Weights of a small mixture-of-experts language model, trained from scratch on English Wikipedia.
Size: 13 layers, vocabulary 2048.
Experts: 256 experts in each of 11 layers, 64 tanh GELU neurons an expert.
Training: a variant of Muon for the experts, 512M tokens, 3909 steps.
Below are experts of layer 3 (counted from 0) of a mixture-of-experts language model. Rows are named router (the router's row for the expert), up (a neuron's input weights, with its number) and show model dimensions 0-127. Each number is 500 + 50 x the weight over its row's rms, rounded and kept within 0 to 999. Numbers have three digits each.
After each expert's rows: "comes after" lists some tokens at least twice as common just before its tokens as in all text. This comes from a sample of Wikipedia text that the model never trained on. Tokens count by the router's weight.

# expert 181
router:520492592416455524476496557451546524496534475437464560461552505517445530517554528491479492485577470449486459481539458458530395536518498450491476433457516463557554553551455500608475482443462620416464490608426551530480468482486553533435533563508435444416475506521464572560564496387497529442557568509491459504485531457479487485472691476533559541468494491457490578442504509419434442580512
up0:507508502470521495525538517507482545520543454453489446459625532506415469499439596523468568505634441445515478412523492465486464529437489536590566455465573513504485499539437550543498448404589535469514419568480487484560448415568454469561530470488529536429534514513410459496436551495530487484576580481460457367488528533598518579498532524543560522452493523432499406450436486566546439432519
up1:408461545516508455495516539515528477556559371416432519529468556565468486509551528567480486476614506436506531550436511499478457522462474533409399459491517429454516506575384523560496591494441554588508584490479506464480436477395555450516471543430467491501495464573487539526444633462495506543538471555522489507458430425578425462487500467473538519455589475468466599498544516561491483557555
comes after: " ", "min", " |", " No", " no", " appear"

# expert 37
router:393450627502487415491485480472545504554489450511465529492438503505476574567595567519529606555530537489552512451522486537495410576493574429477572437458384527507549521456482494563436512472573568442578498409473544502389522435536431475550440485554399460471544532462415444512570543444486441483472506566466500543496508532593491586508529476533531488513457508480488584466427517528521478463520
up0:640511554496468544499452544464488515553524521486436441564509568530461523555489596497508570501510497637474497519506483405473406526470513483447558483489482475425465480561579415509445465429557561516471480469412468453413544533529507479427506433497470586525570536464584462492488460407457487533505469507506516528505532440614519484431490489554500463557422566480507533435412473469444640550530
up1:510416543534513474508498448552517441461534420520488529575470457552450483526464490560423485556482561372576524426575483491539399468519533501526430495516370443564578398482460486505465514458460514489533567518452487486502589485564408532534542499456501443512542559463493528469516594373478503453425492514453546618511493563400461537572517581539452540462497590530487528475534480470459561517486
comes after: "s", "ra", "u", " as", "k", " As"

# expert 3
router:482458517438528550548578498462564541449510404478488519405508458562484502503560523503541527476510509464502518486513476449552441527484515435513621466466513459491508544473422512527463511457477599478544441574449523552489505448500517567418479465514381442429542449388515523527571578445425526480523506456500575538497591494459530492421605383532570548534448439463510586495477435443463489563626
up0:500474540533541600474476423444512584399443517482503441390464519569490527447383507499531540481434511552459616416505435490504509570475479456540564438508594426462556562520506485520459534499515565441555508446449512445518534419507503493478501469550420552495554535495541482567527547464433511575542444501462553512419540525542505498444591484516542455476530496512498509438543427571380525560622
up1:448456543539374486519495572540520531472515463521460481500449512526423397643442432481423562515520550453564447502564562507518515534490485443547511552498456493542498517493457477574490389543513440557515474511400499468439615540386454565456558436521534569456519472418550374609522479480551491471577542498498486559478511489488486447491530442507582521462566498511528479592477507510518495567545
comes after: " ", " |", " N", " R", ";", " re"

# expert 108
router:410478572482475438526556455374479536528521526489423643443447466559479529579567544519456544509549560407456427491543456554496492573434569477463552497533465553418532537480485466621539490484457522484499463538467572481479512535488431536444502463516507399539519447414408505502454492450394454478543585560468517510531571543442510579490516454527559543547500526432536455424490538436558507509524
up0:436568525478432483563452422478437506574583535515418525490502540542473422502479451559554502469545550529538477592387483560532457535404587541450390518550448525418552546516503467549487530530522545536495445559360491453518506445498466522539634505495502504507591414537483474470543587462556480441457523552486561486471527425467495486538513447517529463570431481554477454528516556455412576504496
up1:396525499380563516476430496471560551399484482437450558520497488475495550486453516511465574448510557532478526474603491597462583517417439463531497502472491460559504437436542504516484496448518471519540437523513491511507456560472523444488444450475501476445498465560384467578565527488521529476557569472562599519423461585490538584495448430418601466471465624542479430494520482475485577592464
comes after: "s", " S", "S", " St", "es", " Mar"

# expert 123
router:438455549429484512585481499465567530556546478516435606502554530486467585509507479508535566536549509499450498406457441539494457533536439408484514472566466398498580524540458408524448497452437563536512441456540517474468517443486537532520397522452566386598476488457525581494539649483512499452560566476516473477478534502482522465472603409569512518495445447485502564462420480558459482572552
up0:493468535562488589438517518519453469538565495496461534484542488427518485478520492510563500507572490447568495554371446520574462601472522486456492488534459441434606515583482622495417422548507519530533530449474419524500551451506468518545450486484512380546479527447532464473528561456519610457444454473477503513513554451509490601453517589615490451511448493488431607513402415567497495476532
up1:432588560498536462543492564479483529516491493501519482529514571547528464559510512441536418582495531523544481471563500470483478492498535479506544480447510451504599500565497502530495555476500555490409397408558430469517583536502489517466456447514507493539510361492627524443513455348484591425491479476470375555453545458491529459531547489529444494553431446405501516503412446491521516629449
comes after: ",", "ed", " Li", " However", " Al", " announced"

# expert 103
router:394459523405405485499529487407588580579497407427407569518462500566513565504550479537501558481545520544451496485551435561514446510541447430530462492623526399449509471497450464520427479478432586514550528460536558539516514480509473431495465561522513418551494538479446460557499544473502518420575622452471461561482506566517514464466538482506506621493523462494460577459461512522456485582481
up0:528492627477487482512557456511500574474546488506486552458450406450561503479528463471516574524438490502541544524500479514447429357456451523467484500427527530413478606527563472457564514457526563527449446565378477473576539501519433460452460570557493460503505537501469473463457459475527557552475583451514467504549456534435521432539571512538563553525392533467511425507455487418499633554594
up1:542482535574559452474481610515525545556382433490456512389481470494519495589538444459486510417469498464479475467490536559496524496524446507605467516572494452400538512495535525559437490460563610608554532523514444506500513529520516478507451498526560413582549487465524482563509500538476541508480483339578503534484537578529469409561474487459439426491528463454398412464444520482454457499565
comes after: ",", ".", " as", " and", " that", "ed"

# expert 146
router:456416451494456513479450526486553483544498487548456548428510520513498552476587595545513481455545666495445454503542474548500493537498537428483489448471508466517564557511425488514411584450359508491508472526422541628453551495550500564525543584493476529527530511401489442457564570401480523485576469562496587497527486452455593446537478484504560522507505435510517474442407429468563480479456
up0:544484514470504467518441525544506482539530454507506565557422463573456509551539550540554526529443505450491462540486472535486485365551467491472596495459450488515502511588483452460454508467430377508439541430518493538492479504508568521515539559525399519564393543477550618538501592435543506578602491484530463461509504465492521548568528423496472494504505320531506474580438463552600466439474
up1:519462444553585528511496572593498556417473525492462439459482469532518578475510502533518524520417580452395450441521425458505511478497448536514521527559473532512483690543429500523429565468510507471489520522425506435516598448453443499506539592571490531472507518395498584497504410460566491443426594488474490529515589524481515432512491471469474545451420559531539568514498531556493388482500
comes after: " E", " Ma", " M", " Ra", " D", " P"

# expert 233
router:520451540470433484437509636436496453475546509398533511455412402547450583582575483563548534449512543501465551500565430513519504477552575508471459410481489458508563477476416506538521516525456522492472395535511579538519513447472422515531441509496444422590499564436396540621547484445444488540460527595448491492412562518477539473492534499575525504518487553529476580508498490474547416543486
up0:546451520468579521464566389490489443523572428499506461492573414516494565413471468518518480499509512465509464451525570538406496539530602563514444443549461489457446465562420579464523482513491489487491366532516562478435472503483492507482477484449482421533449545631455548490466564399548558532548498471543448547467480534499535519538494534462588563508539559585533557484400564381499465421537
up1:479548431462611496457512461502611475460552554502469521486531454376443525520627499540517567514538530556473497439571537519520540505459559517559453533444527518511401569571452456485571396488485464463507473393592478547497445475454440526437421489482486544492573535460527513545530615555566544409468504473522442511522430645512516430493494483503477466479501514444527498440446498501469451534427
comes after: " is", " with", " as", " was", " in", " of"

# expert 73
router:451486561476417474499571504303558452621530455507453535448483450486528490524586560528481467441583549498533477512616500545571517542506502431481531475450483455519539518561448431502500557411494502486505476447563513491528546465485529465432502475499486499543608503407498583505533542482509502450562526556413609490396540510493491514502529512433507570539512450487479534462441348514457492519502
up0:573549500462503507451509497481478479497476566522452428492419422505554629493491562544534460489376505454534397474503537494507498501385559559520505507515476423527519607517478488502508540488501506595470528454482486343469441572454465447453459470533516404478501493543521571396543490486527653389465483563470492503536503581506520535446490467515544510528537583533487578508453563425493539516530
up1:551490595537521397437482468366543480530409462515494468477552493589512580560594499349436588485575477556521537508607533511487448558561503553493484500510492486446467509488394469472480446506488510493497468452539505509530550523484474481465461493444501430444509487468523553508494470504536543483560568520574511495617589514575481468502441423460425547505480453384563520537422453564466487565521
comes after: " in", " In", ",", " did", " was", " is"

# expert 58
router:422470509505524519516459575448525445562503440488425536423510463564496540492518542485505622479514547501521563418528503573536432478437497461510548504536472499509501564598410438531449527507525636458548443546495550546506521436573508540476423570509383385444506468447445548484555480441417549487493484501478471539520524481490535553415474445526597489596578479434482524492503415474485443502612
up0:468486522479488475489557503556505447551514433448424534475558463444543525408478448467520549429473431525524480659460489575465502435435434471554449476513568488426511560531507474555542399504537423535579479472517428560538562441575476474472533498502496475482576541539434498463441621522620502456525567499504513555496473546446543472560453586591542553483405581530466465485438488521534516438448
up1:529523516534476479557481572511490493488428506522527475648459565449454600458569629521451577494477432491452446483508498537443503407496524486486410415538491447415456480507520548465584419481533545517449551493511529521534435557478574457517566541552455495449489507520455588568526490506501490459528619515389451401476407417466522538480516490446423479430500488521449519490555545476491576578474
comes after: " |", "-", ",", ":", " the", " of"

# expert 0
router:457479558496516400552497479467516450526481448478526526487527404450467541534497562486564541506504531469479537456472418464594528571509545533442564497502515465411637559565459536498436536391477489496456413527507472484428514397531429457483461511587431397553499527548500459573556626455466552442561492559523550479451507492556519484437576502495566509520507420530506588387491495425485466469496
up0:520566432442456508483504447503506482492594578490488633514468440503494487516538571536514481487541537570565494496523550567464434556543387437548537417476525412458545485567446516450575526425471388459477493567466554560508617476434530520501498630449525551468446491512439498523542395511570464577542421480588489446520490493471469525471548464485459450598481482524486433533401501530509498495494
up1:547403579521444436442497464498479485451571453549552447456514470538511435509554403531479433490476561482530465601608528541538445484567436447489401540412589489473506498520388527466589455535520522499494585494451479448436574491586538496574479506458526422441448511465493459465554458467481527562565503560522438476534547485581509474493436526448478602442544459511500553508409448578555460488531
comes after: " of", " in", " at", " by", " to", " Born"

# expert 15
router:540466598501487521461559619478536582539562474502484476534519478606446539464605492519523553474520527406482528481520485463490462492456518433528498473495458485503566506429525545529474493424506576439512462415457586489480533402486525476536475571588486349503529459385447451520511589470455533471536512597516599592411542466474563477454502523515527515553427487450391547438481509491537502479530
up0:477452502495421472548627537449461435519590531543531645556452436485468514495540524575476511582556487435530477485504578363528470514449484431484533396518451413484511484406491574499507490403531536606505541451413472543469453481536491422482533565516543538556531522456500463474540452523479573601502527535506545495404541475524512479496440562400485513503509489440438555414533515483483512514515
up1:564547589502447531454448488506578503580508552542567466530481445502456482450511437529493580466529556486526442434502486534499602478491478519558551426523416416425571478537449539488506545465454550394484558523360519623456544480463526463512467540538505464382515400510483566459501526453449504399541488594526525501515440492438587427532513581449462588502554522461477501507536438500554515530514
comes after: " ", "l", "ar", "li", "n", "ol"

# expert 38
router:511420512492450413485513545435529470533548507501360552474458469454515518606571540558506561496500537441471449402629470544536420566480530498513512482495504454467515523511482467517505541384520538496502462465432517565419510433538531427505426593490486495510536504490439497516566533347412518446598502563470488531388495560466507478464521448602562543460542426498476509512440483436523487496529
up0:519540529467529510467500534466504491457460539480477490389427529481493431489572421538500415500496446499527580459536487501524425473480453534451446530445380472481502513489510512402465585453480572455484528551506523496459623536488586508565485411522534552508497580534458474494555482535575473467485463618469590507551574429537507553533481516488490522538541364593450536585400503396445495567456
up1:578493509474456404491503475483466510591492528544458466501418445435534474501509483512463502427483549493517571508434533504498553467475531524507539463467530602498562494552490430464442572546378554514406471426469473495520560514565601467536511467447475618512409441484461503474527524477554523492503521485582484572504602435547647494522569410573465469481407472403506565479534568459487453442521
comes after: " the", " |", " a", "|", " and", " The"

# expert 104
router:445489515477467486483555562484553550491537488426486550462536487600491498521502565526476517485519511479400514502551477611628368534487448496497592431550421457510453544497496500488463516469495492438492489437505513501496498452645513544521530477554500518520612462504466570519568536488429475394470517488488489556527576596561590403515416448513505505534454426380425515507471491437494507593470
up0:473467534522507531550488556452464486511481535493417476493546437530533471419592611502432519493456427526552480451469486491446508481487458448525421506579480481533472492432450450480448494445569615481518567537423436598582498558535542605561423466482470443493515388457399547520456600567521428465425508516512470409535527481508521492508543467506534576503561486605491391515489509512601509477501
up1:596644496464472454570510509478554500476448438502504555611570548562515598514494467505557528457598480463524478480487493475452475559451498509539554405545488453512560579523439461540527511473474551482516495552407539422459481506488463513558503401446538524545414439507582518463527386561528541492514461484407482527484492430414463504464519521481437458481484526406488526657511413509549532525504
comes after: ".", "\n", " |", ")", ").", "\""

# expert 68
router:529493443499486440481518446418494571517538462451403567485526460547471503512589574549524548440562481457493458521562474503587453493436507542419519496474501500547574508519498464522528550549509502518528498593463500543383523471550400530548532455523506403512591432421499505515583626496443501420590498554494468497471519501452519436498533459542505575475504485357447547398393501447452515534559
up0:555528357519534492518488490499422507545547469450550460458537443608498495479454561467589485494552509508461547510490537466616437512489573505470439433486455533443519540583476495552416589532486501520578543582489458482471448555525444464521467494595438527479505462536479496492475466513465597395567481485504607557471448481633521539454503484579524375467476554446468542458454471438497546457447
up1:500456422495490569536515446458506441480496521516447563459487529478576581519526612493496453458514552438499413499427501492519545486552578486480485440472446594513478559481439447552544455560450497471480543517564543518497433490521512491556486540476441380566554422466438529503537538504546372456606497531558512427470367488528545519433524469540637472512514516507478499391472521414522519606494
comes after: " ", " do", " O", " Do", "st", " d"

# expert 135
router:471469474468462525543497474502526451600550502513546577438440505534447496570532492586432618483490541500466554438480488597593487533474487499459652487451460472463484586528488453506486466482424484526526421457505475577443551455495436394507525507553452494567460534465511607599455563422395499459531458533507578576441593574511492559461587440527490495521463515492506453493501465414519497473501
up0:518511481414514570537461497512440396482545446431450378490506511559442500481490473584530468522489486523453572492512566566620429547485485488511478498414530493526460465608415544424487467445458618501490474520515497562494566540530443502559535425654533462465502428495488430474538446509536434603520542430497458461438511494497502510488491553494595436589462483508547563512455527429477544434509
up1:450471539481456453520517550363533467481491514487596521509512514511523526447518496492435604432450582482627550489539410495503569498475424515581494371487422543526481502441463512510534523495416570388440528484423611529545494483529469503521484509555608548528453394464497484518509517527422537486534474548551535429495463515459475493490499504553497531568452599475531473526619521512441536578459
comes after: "\n", "|", " 4", " 8", " 7", " 5"

# expert 122
router:479466558452438459481467457441502499485566448446477523436424530541454563487568554553391464484529532499424463399493465530552462532538501533476541507496499536461552547554477479504499594435457592414533472574456533530461491487579427529408426549503521483460546451473406574523545576497418572472528487519466461542505581590484501524411534491596581513571500498451451569412478486453467477545614
up0:533469420443473545482543481501460517484499571450494576517527467559389543458498515482510415532560427491491386516470417519525541470470511447474541544510490544457605549442532553600430566507397514452413567551423546488535327447555517461462530521482522512492573438510499497533530545514464509410477498495524405521505564484460510470508467540468485488518484506407411619573516473495529517445577
up1:503500492425523516497476534506508480562427457566422399549550508481422553450468558575401511549522506441462454509511513406466496428486485505550464450492476455408500557532491480618632571442566487517517508585445496530589459506498523438473394580594407464551480461566456455502495558561509609510496473532536510471509490579452521503492435545604526504546507542538511461447479477512568434476566
comes after: " |", ".", "q", ":", " Fa", ";"

# expert 160
router:367458580387515470521504470486506495523570461487454571513447520493445508525536507546467544521512503448427511461526506535458479482468518477411471443460363422476558549481466533570446507479532506543539377537559587547461620507497532514545479490604408423570506572502488536480580500492521555422501585503438547553369513544507481487511520463485527567526465438466460547504446564503482468583548
up0:465446478527505540496514482526498397535458547592466530500467457497578525573553547511565510547432439509481471514615536485461448586511477543515481481448447542404636556461483485566604520491510524483468386456528504465464556447560440462535504500576539575498425557515414459496466384484463527552470617551512490468533503523530405520506483536527424501463478422389493481460422474491531534473582
up1:547533515491506483492488393514438499452507507538474523524515529450458531590496497592469486533485440435475437474565491438515482416506531546536459546465457627423566566530567472526397556563448522399459494553524505529466496512580564583459454486558493413499431483499599477503552491462404482479477375562511478554458607470594530564467504465480427412523502438455478532442499611500500503517484
comes after: ",", "s", "d", "ul", "ish", "ct"

# expert 229
router:513515569497428514453599540480506456476532438394523506497533356530452537613525514528545504473498553401439527434601479585479532522496532450452518417535488466425501512527387473553537543508442541497524436565508504504504483431514491439455420521503451429566541528396538579559569507496416519494484511517491600482429643515443504540477578512543548536513509464481481566532463468479522459548488
up0:451522516498518562525502504411504499519519415506548594346486454453504534507589522511459554462494576572489543523399465487501503550535453513464557517546501455520480402505429410540526499515450418545484462449523534474568489445508410392490527539484538474496509629531556579424497495502428514524474414557384575533480533524555484541504457506430459571567455496431452588535551544505523495431535
up1:455487504427533523478564546554487469531465535511454502481447477518580534512440453517511609543487408525492510444499399562533480512543535554558570405482541574442517595495409471550514447523457562504460462532485476417466492399496404566541611507510561421598391477575468506578505470480529390503504466443462496484457522505509442535469512558463574590469532442449532412462503528522576529469477
comes after: " ", "'", " is", " as", " (", " with"

# expert 147
router:448439540497406471562460481490585454501543471429437495446568445478444591537497567504549548425494561526436529453524449502507505525520504524462531517571494493455488518509441479512440488296434479471610442529493506642463482486520413500408582448516444415476543569486489531511498539422561533492555606511554504541457477547554502411463518505488520507489485537513592538487471490476568476547535
up0:438447541567496495466557553433539404475477502526611464427508471484535593523489527488623496515578499475419521465495528468548522562471602516523539456460482536586464482428533586561459455532554413477491438452583509536482454457561416539465561441471415445482480426474445523473514542502461512482627514512542522594482420512556438517508404585520514461491410410473551517460472459481533509503503
up1:411494477422437526526500409563515418462410530586525499403502447475536536520449575474461457481493498509523517578511466528517357542503498488471559539569524554423546477503435489538547412545522563485542371495497524517507430527484536485475457476538502474452503428560522583535520616497546463528472557587503614417469544481488534527427537531510496455422488521570522432421539535393465481481541
comes after: "ed", " f", "s", " F", "f", " part"

# expert 168
router:494531584442459506433573566457555425523520454498423524490578456579451534499482629456498556477541540360504526490517459480547477500492466408491510450539511483461568568505441458512451510531442554506576452422442549474457514412525497448430416520504475515424574514484498497516507485503516587437511511653549522587484516533507514526505602404568508583556413460500448505544481463515472480435517
up0:507457473491489538458488461425479481459575520458460510541527493439419543504509532511500559463493545507488525528492527457532513563499515445435457441565593424401530500490557482492498495561505497471560519374382535379564520551632464498483483555501455440430583522548515446494511552511529491485506570567441484504508401508603578542453475443627504473474435459545410516430578556533496571562489
up1:466552539519502514462464375452581529578498478536411532546562458547531432575418406397482567417551560505500514580534454479467458547392466487524529460485479509437488448416492537519450446528519515460531441506500410522481543495496448507551528494544562569551538482490515480464399548459538461483531531577500554580535536593581620470495613430490493550530502468462509493564491544527510515511397
comes after: " ", " the", " un", " Pla", "-", " Com"

# expert 189
router:486510522446448487443566522374534467494557415375532482461526514578477529516566591518495546516526514485432470491412440530549466489500552496482540402520546491436560492481470479462457613531496540451566510564389556474490554378560461471479510589528507478466638502453523458483538494488545521392582521497422588541466504595498507499518577434570551490496437476498463531538537455498473496490468
up0:448542482596456465539574509508417438523450451498504571511554581500484447489546554471586418548537543467391473497585458487529418507572457428531532405556508498518537391486538531478510539488568534429510594432553440505464588492440455557465445497483487466481568607439533421507545493460458446495498467537467530511452604438556525495525553460583590516558502422499465516457530433524438508542501
up1:552380518382469475426508504500502581454413447444533472541538515553546440395538564441461441472522573478398487439578455496565469482432495551521534498552443601407507503483489415494432505585482528440500445437531508502576611503526492613553523491564599476486566484480446457478530571460526470482441480432530513490513518483479497510532494418520434496507529525519556513464602517519437545552506
comes after: " ", " mo", " g", " f", " a", "r"

# expert 78
router:473457488493431522424442427379497467587573498356522494449429446580423509558585539501427531455529524470441519446605471474534439573455525469520485506564490436547502477514423457525573551496439483569543457481511498502535541442554494503424430528564505509530519549466494519521502545421499501557525539490457578495468532513446542454472619488544543637575470438481473552498500474535486461591553
up0:471550489473586482512418454357495469540484467627583529581555442501473502431515499520519522515628435454469496503491497465500502574470419390509500430504478574561471462481505459555500474546612510453546457446480548564537505506516512517500536554542581486514495459575439452510511456540498521468410540378532511467466532556434499477393562526447544395532574529560496454499447448497506516457563
up1:615516512528528436439417481445534479559505484586487481386512391393490525526600478463523455480572447529582460498514553513458499496505451527476512472612512567491503536547543585543563522547486407376500487434434451513458442469550541547463477519504482500558457581496523517534508511412450425488527477499521450519539507517453544605505439577473548527495579490439533497466443438579443418510561
comes after: " the", ",", " and", " is", " was", " are"

# expert 161
router:525470536479428448520440486463603528585579496546450598497571451540414622458516551476440512504515498562560474511471461443471419534535531480464519512561482539380569616477456506501487663505439520467429459474507522509443526505597546455483534554579468471534540528390416558554514499471509533519551519512419474517436507490443562483514484477501492549523455471416495525420487514494514427523570
up0:504428447495468483461417425499407507555526491439522531523553511453543504510564512539475502519581562451554525488545486506515468502566444508504484529465543517453556454426555513498548397566517572520434513453558465621455452504526523524499504489561484497488588592474493501540507373487521619392523455406416514495513566433551434484399610431558503544551491501538530410496514590459534458475543
up1:550439531506433538434347445492539506478571538479496422470488567505569535552553540407614445485517490472521529456455520423545496487487431434506529480500539445505470539538569518531575444491516480361540581487479471478421493478498436424519388552469508525545480446525575544541437544438556447499506505494448556530522567551561544544478426564488569474531466599456478471486490450494456518571395
comes after: "s", ",", "er", "ia", "y", "\""

# expert 246
router:501431576511440532520573509423481464438563409420486514456544417560482532512538548570485577468515499352465510476504459523521512528529503468409592455529440509477498526564387447513424608464493534525541496546468520599504535448543468530535437490515466460476563540453501619573518499469501465487466475532508533489448631558450492436403580473532570537608482523493551472510514516474548501559482
up0:478454434524486516517543450438441503490490536509512555567466511496404560470557528490474547408494478347612539355527502554488498427399502390477451564494445486470489503453544494537468540509499534537450593484482513484495620450470520534473480489482435585507564549495420565492461514478495514443534487507525513542466543430492504600464507474460489562517558458588454517548557536451522517648560
up1:545493535450518499587533521511552528421485539529439482435505443489486423483531494413516564421488452550328537536486463589442501557445541536493491457455539509504388563545441516546522433527477509472409561439572471536462488368480482485484515488556556546435546469479440490472495490500516516518567530487469393446491532553566526486567575506522630507416505514520467590523476450524480580453578
comes after: " ", " is", " as", " was", " and", "-"

# expert 167
router:452454438507473437539484526470518543510535479437480550426455331535485523489569527522501489448551661503453483449584446517500452482498568454462435441475487464540536561485473522553470623517481483444564439573542520609410541425513509529427536493517475484499484513507502501489592507478481536436552490479548501566422583511498520453486531522513598570549540502476508591498475541452523355538531
up0:526526488385524549538439487495438537446466511527446434495451448563483438508511580435448572482527431502498477568486557474422451514481603368510494487517547457519526440480490479463510545535497444506573470526486565523514589478432541442478579590503484418603504505424583516491500486461488502574510466435405523453446475555483573503501579496564556551506591481429581456476495518453560625550459
up1:495413556508493477474473413572483507506462475547461485558501470533469566580610564580417438435460409455567561475497528505439485453466544499462436482535537549546515560445537535532435481594512481544551452521540422536408578455498555426591478520519483519453515514492408510505507501515523600477514494513480555453471501493558488543373468547559579538572523456440418533442465536467588449390494
comes after: "M", " M", " m", "B", " A", "A"

# expert 67
router:548456553378511479540534512499484474535528443464515560444484469535454606505555499534463491447571523469384540481481451543578461566429538452441520434530434439548549549501468438536501554404479496500545475531521619573426475526579428471467468438588501465551577416432532545513512540471535509395535470493441481535487512564549481498471495469518488510506417441408464499511460396526608498558568
up0:533467577388476468442495580480535490519498488529552518493422531426448496502495495458471577475636525426477429571553573568538454531519477507478496385487470568451541446491519504513580546495514552475472450414531520528469491477494511578473406510458567537556498448481576523501496463491524364512454532488507411533670491440513481438501412447499549516455435502538498473477521590444544547567548
up1:463426550396475599486535566578560485428400584490510408475498447475492514512523460571513508417480442566602464597488407475457565503559530537435542562527483537450445537482540511522499524454513553535550471504459519495495500516438555439552507489565568419447439428488480415413522535554594410542553476580516472410508553518477488599497450566498457547543485513440451455510493522465474505492563
comes after: " ", " 0", ")", "%", " 1", " —"

# expert 132
router:532438473441422414471450518479525523494565434541485552434499453565497572492562461492441476483576453502470470440511493519537492539420549435519538512464547545435570603554521545590515528455477547451451489478481527510412596434528495557542516477582492405621498492460425474514516555428424515479553580591498528514481467520387614525492482419546521496490436405484505480424443537474552479442528
up0:567477475512465515476488579447419563428594477457520477517486518449496587536527593533455455477561519570519576526442509499517456555443560464519434522438449434546565654496426555585479512458502528446478458456489442479457443383497524586502473438435496434600435483599450544611481506471413542532581514520553551542508493455482486498469508448549480479475453546530565406508527503501450509523487
up1:422455445495508473490512489426563461476599609517488535395510414482539539598450491429501466517522534603503515584512583484490544493409419471456486530477435516423488518606400529497430481443556585520558544483468508496509443465451519502460450501527556458528457518444536420555538542493495450502519499517457507575499602568441480436628473557540591470522531473508443532594520514508476453441473
comes after: "n", "ri", "d", "le", "li", "y"

# expert 8
router:473451522500500450477519517339556471575503478527529576491543461505489545572480583537503542488580526462459555450496464457571537562466594475408498526530518405427580562534444457545421489439463507544473440546522480437391521451549394499427447547498383440567493544558511501573525605463438549452550482536478546496486541536521496514427522518508596549516475448518478450443477490505538435463528
up0:566489501515470540558470544427535495543465496526429499457408515446537499533519530491462503433534529491415411507552536509524546611558490445454486502384558528506510489557425476553472525516441451382559463397533475466547569497449463610519495406442558498466623477548498472424559507538535566488516561500515614446556490448510523533491488503522468475516448552500503377503589418532457518504405
up1:540416453549478491502422412493518475506496497460549434424501395526552476453533520529524443517463559410486438486499548476540522522466555484417419519518488519431474398360448506425553475539557516537481571474475460492543459568528474497531492446507485538544488599418515533549548445544562540539564503492438554545479505491443585560534484476568553456494423527464545432591605482443545570490619
comes after: " of", " in", ".", " to", ",", " for"

# expert 71
router:433472565443485477461534461423491552630505480451475596513488464542448538574550508644504471449571499518550556522519474581568494466487536520508581474509459497560533499553490539508515583516472537495517421489459461491440555499506462522531421466473462466593509509480389569505511536463492493480517574526446541518460536501412493425509526384589572501483623378495488471448412420451539452494518
up0:438413500482505519565571449564582650570503499445431504565533555493485502493513494548404424439526447456582585529587416515548458444510536523582472491417557500546544524490414488540531557517495446466585521527399493463501477535482482515495460536497580439569583474506471496553508474449452511524417504478515559406503490454457582487425539460595510523474531495519490475457434506463383451463533
up1:433458585490525520517588471562506496474556441438441463486545495469447515509426470606545458497424550456580457534526458480535489591475474417435476494555441479536437484568504522510496477423505480498595526452528456598422493578511417463596431408453505487538518525482542455575516517539448476499486542541438497559431541512524413605557464540561493548603471497592397453523510437491565490523529
comes after: " the", "st", "at", "t", "ef", "it"

# expert 5
router:380499525513473503537531548451524520506506505450468472431506461471488479526499561520536515491553500483455497514539468572642486533505498518508499388564433502463521651486498493530466584493448454426540468450473518500432503392498531485510543611448421425541520515517447575532547527407472584441610526515531525535503557500448515551412577371512558536532544461431415539454471414501514488477513
up0:468514473587513479535434428468514473480474506477402543518431448490417483495515544425464514562526524479474413403533410552543555585584528477471486451526574470456529452503519509536519505472567537529509578430628397588401494527590536521527392461514499644531489528589471492480499489458421492450504539468490515488467460478544607453472418490539526518443508525525427493578518458532441521513471
up1:452452475563483522524439478487462553403513445484523528468442617540585503513518456465428490492435518516481476435502497553575483556428442546438478498529489500560562496577600503506500618529487575442487439458489483472464569576480457453495561661530450532454413531464526575508443410440540425587533495467515528501548475490597487476481451488557516438594494585557468508462492487553466515516419
comes after: "\n", " |", ")", "==", "===", " =="

# expert 184
router:443442531417406449438458473477575533474584491515453594512419512501481617512501593500473546521545541486485460506484529492527495579488477503410490488543386512405550553482349491529418561510486514510558493571553510507505535535530524459490478568586426411562541495495481511539492501478493481516555517489481525554423511482496518428451481414517473505596445480414501551492404479485487469634585
up0:430545395480445534491553496447432489445581541574588512485516509546435517482487457537561492562573487436482461468450561467437391457434496460437493371575549485498560540506494525474536550470579479575501574573456528530542537515515551514487592510515493486503428590536566477444466498445453532512553484562542492480474446566477499437362464524465584478478601465475581464600508524452474480458476
up1:436505557446445502428499570491594476460600480518529449417437459445514452454437469426503467452452529531547416512433526452569467527473479513457410517555407537516553434550396564506621495516439537479531546550394481550558561439523506490489493545496487425476480528527561512453438534473463493509531604463505489510480509442459522511572606618615524515566501501479547496524480439481449554533551
comes after: ",", "s", "es", "ation", "ity", "ies"